Weights of a small mixture-of-experts language model, trained from scratch on English Wikipedia.
Training: 283M tokens, 4785 steps.
Below are experts of layer 2 (counted from 0) of a mixture-of-experts language model. Rows are named router (the router's row for the expert) and show model dimensions 128-255. Each number is 128 + 24 x the weight over its row's rms, rounded and kept within 0 to 255. Numbers have three digits each.
Before each expert's rows: "comes before" lists some tokens at least twice as common just after its tokens as in all text. This comes from a sample of Wikipedia text that the model never trained on. Tokens count by the router's weight.

# expert 4
comes before: " |", " (", "\n", ":", " League", ";"
router:111144158106145158113098109105106120122158136106094133112087102097143156138141108121087150142149150136089109138174159159105136128156088110113136149156142164108124122101136162120145132119122149148081146160165171154166081120096146120145132132136115123115147119134157137100155113168162145106152104139154136159155149136156120115167125101127127115109111120129121124103051109132139133094112

# expert 1
comes before: ",", ".", " (", "\n", ")", ".\n\n"
router:121169143141166177148115124128099157095164119096117159170126096095139096147139117150073138136087173126096128084182129143127160119145107095134141142137122167084077136103180136113161127104103135148071129090158179166127096126113153119140131117156109138141154131132163163114153109138164109108158123136189139134154151128129142122132113129157103117108091139169097100079104117120113147086124

# expert 6
comes before: " |", " |\n", ";", "\n", ":", " for"
router:089132161086148162157102102148102126115182128076107094155113089071146144170143128123091140173129179141130123136188111139139133119157114123128130167134130173112098128102130141122140134102139178135118127105168139129104074133093158109148132156142124128121135109113156138120148133136175124098156093131189130109141145151152151095175132133122105119090084143140074129077095130141127114127142

# expert 23
comes before: " of", ",", " to", " in", "==\n", " and"
router:114155128116142135149110145129110172104158124126083157134099118093148089139156124148112141148103142140130122081166133159121116146104106126128132157143124154101106129122139145077148149107114173164133158123169159122116101098070160118160129104159116154141142132149151114089156082138144131091156115149177134148156148153175134106137110115146078138126089106162135117131097097107122144082126

# expert 16
comes before: " |", "0", "′", "%", " |\n", "|"
router:107161132102166152123099121120075161093163116091091147134073118116141106161127118104125152141125162157101080114179147175076150131109124094101142137150110160110101114090160167158137171124118154140108135115131128126109100124101162107160127134126105125134173123145124137135133132139127120092156122129155151151145153112110144099152120121132112093102097153162080091081111124085088139100098

# expert 11
comes before: ",", ".", ".\n\n", " and", "\n", " ("
router:120155153143135173132095150142114145130145150103104156177114101097143089140141114138103133111110130134118116079175128153109124120090103126119135140135129158081097125110146139076161135109133135155090159142152155125130092104123155129127151131158088136138140127136128136102135085119149116119142102132161134143172129123144147116149097103148127137124083135161092116120110106098122141115114

# expert 3
comes before: " |", "–", ".", ";", " |\n", "o"
router:118146178120158151141091094124089124116145120100111162146069089099136107184152118135090166110089143146113122118188135150102140153146109124102164155137132157112083160098162150132144153107094136149104141133191131148112084125127147091126136100160128164128146118132158144107188122158135128116129102131151160142145138148161128113148105102133106132131084134153100093086067113140112114128112

# expert 22
comes before: "==", "===", "The", "In", "=", "|"
router:118146155098157144153061126120105151087135142096109137145083095100142090145133118115097144146106147133084102121168133125112158144110114119111147145150121149092075123105151141124157180130126161138098147119184126140121103120061176111128152123171099131113143123149159155096147096159141147108146128126163149143158146150150153111142106116126118098113128126149099112058075112127117123113104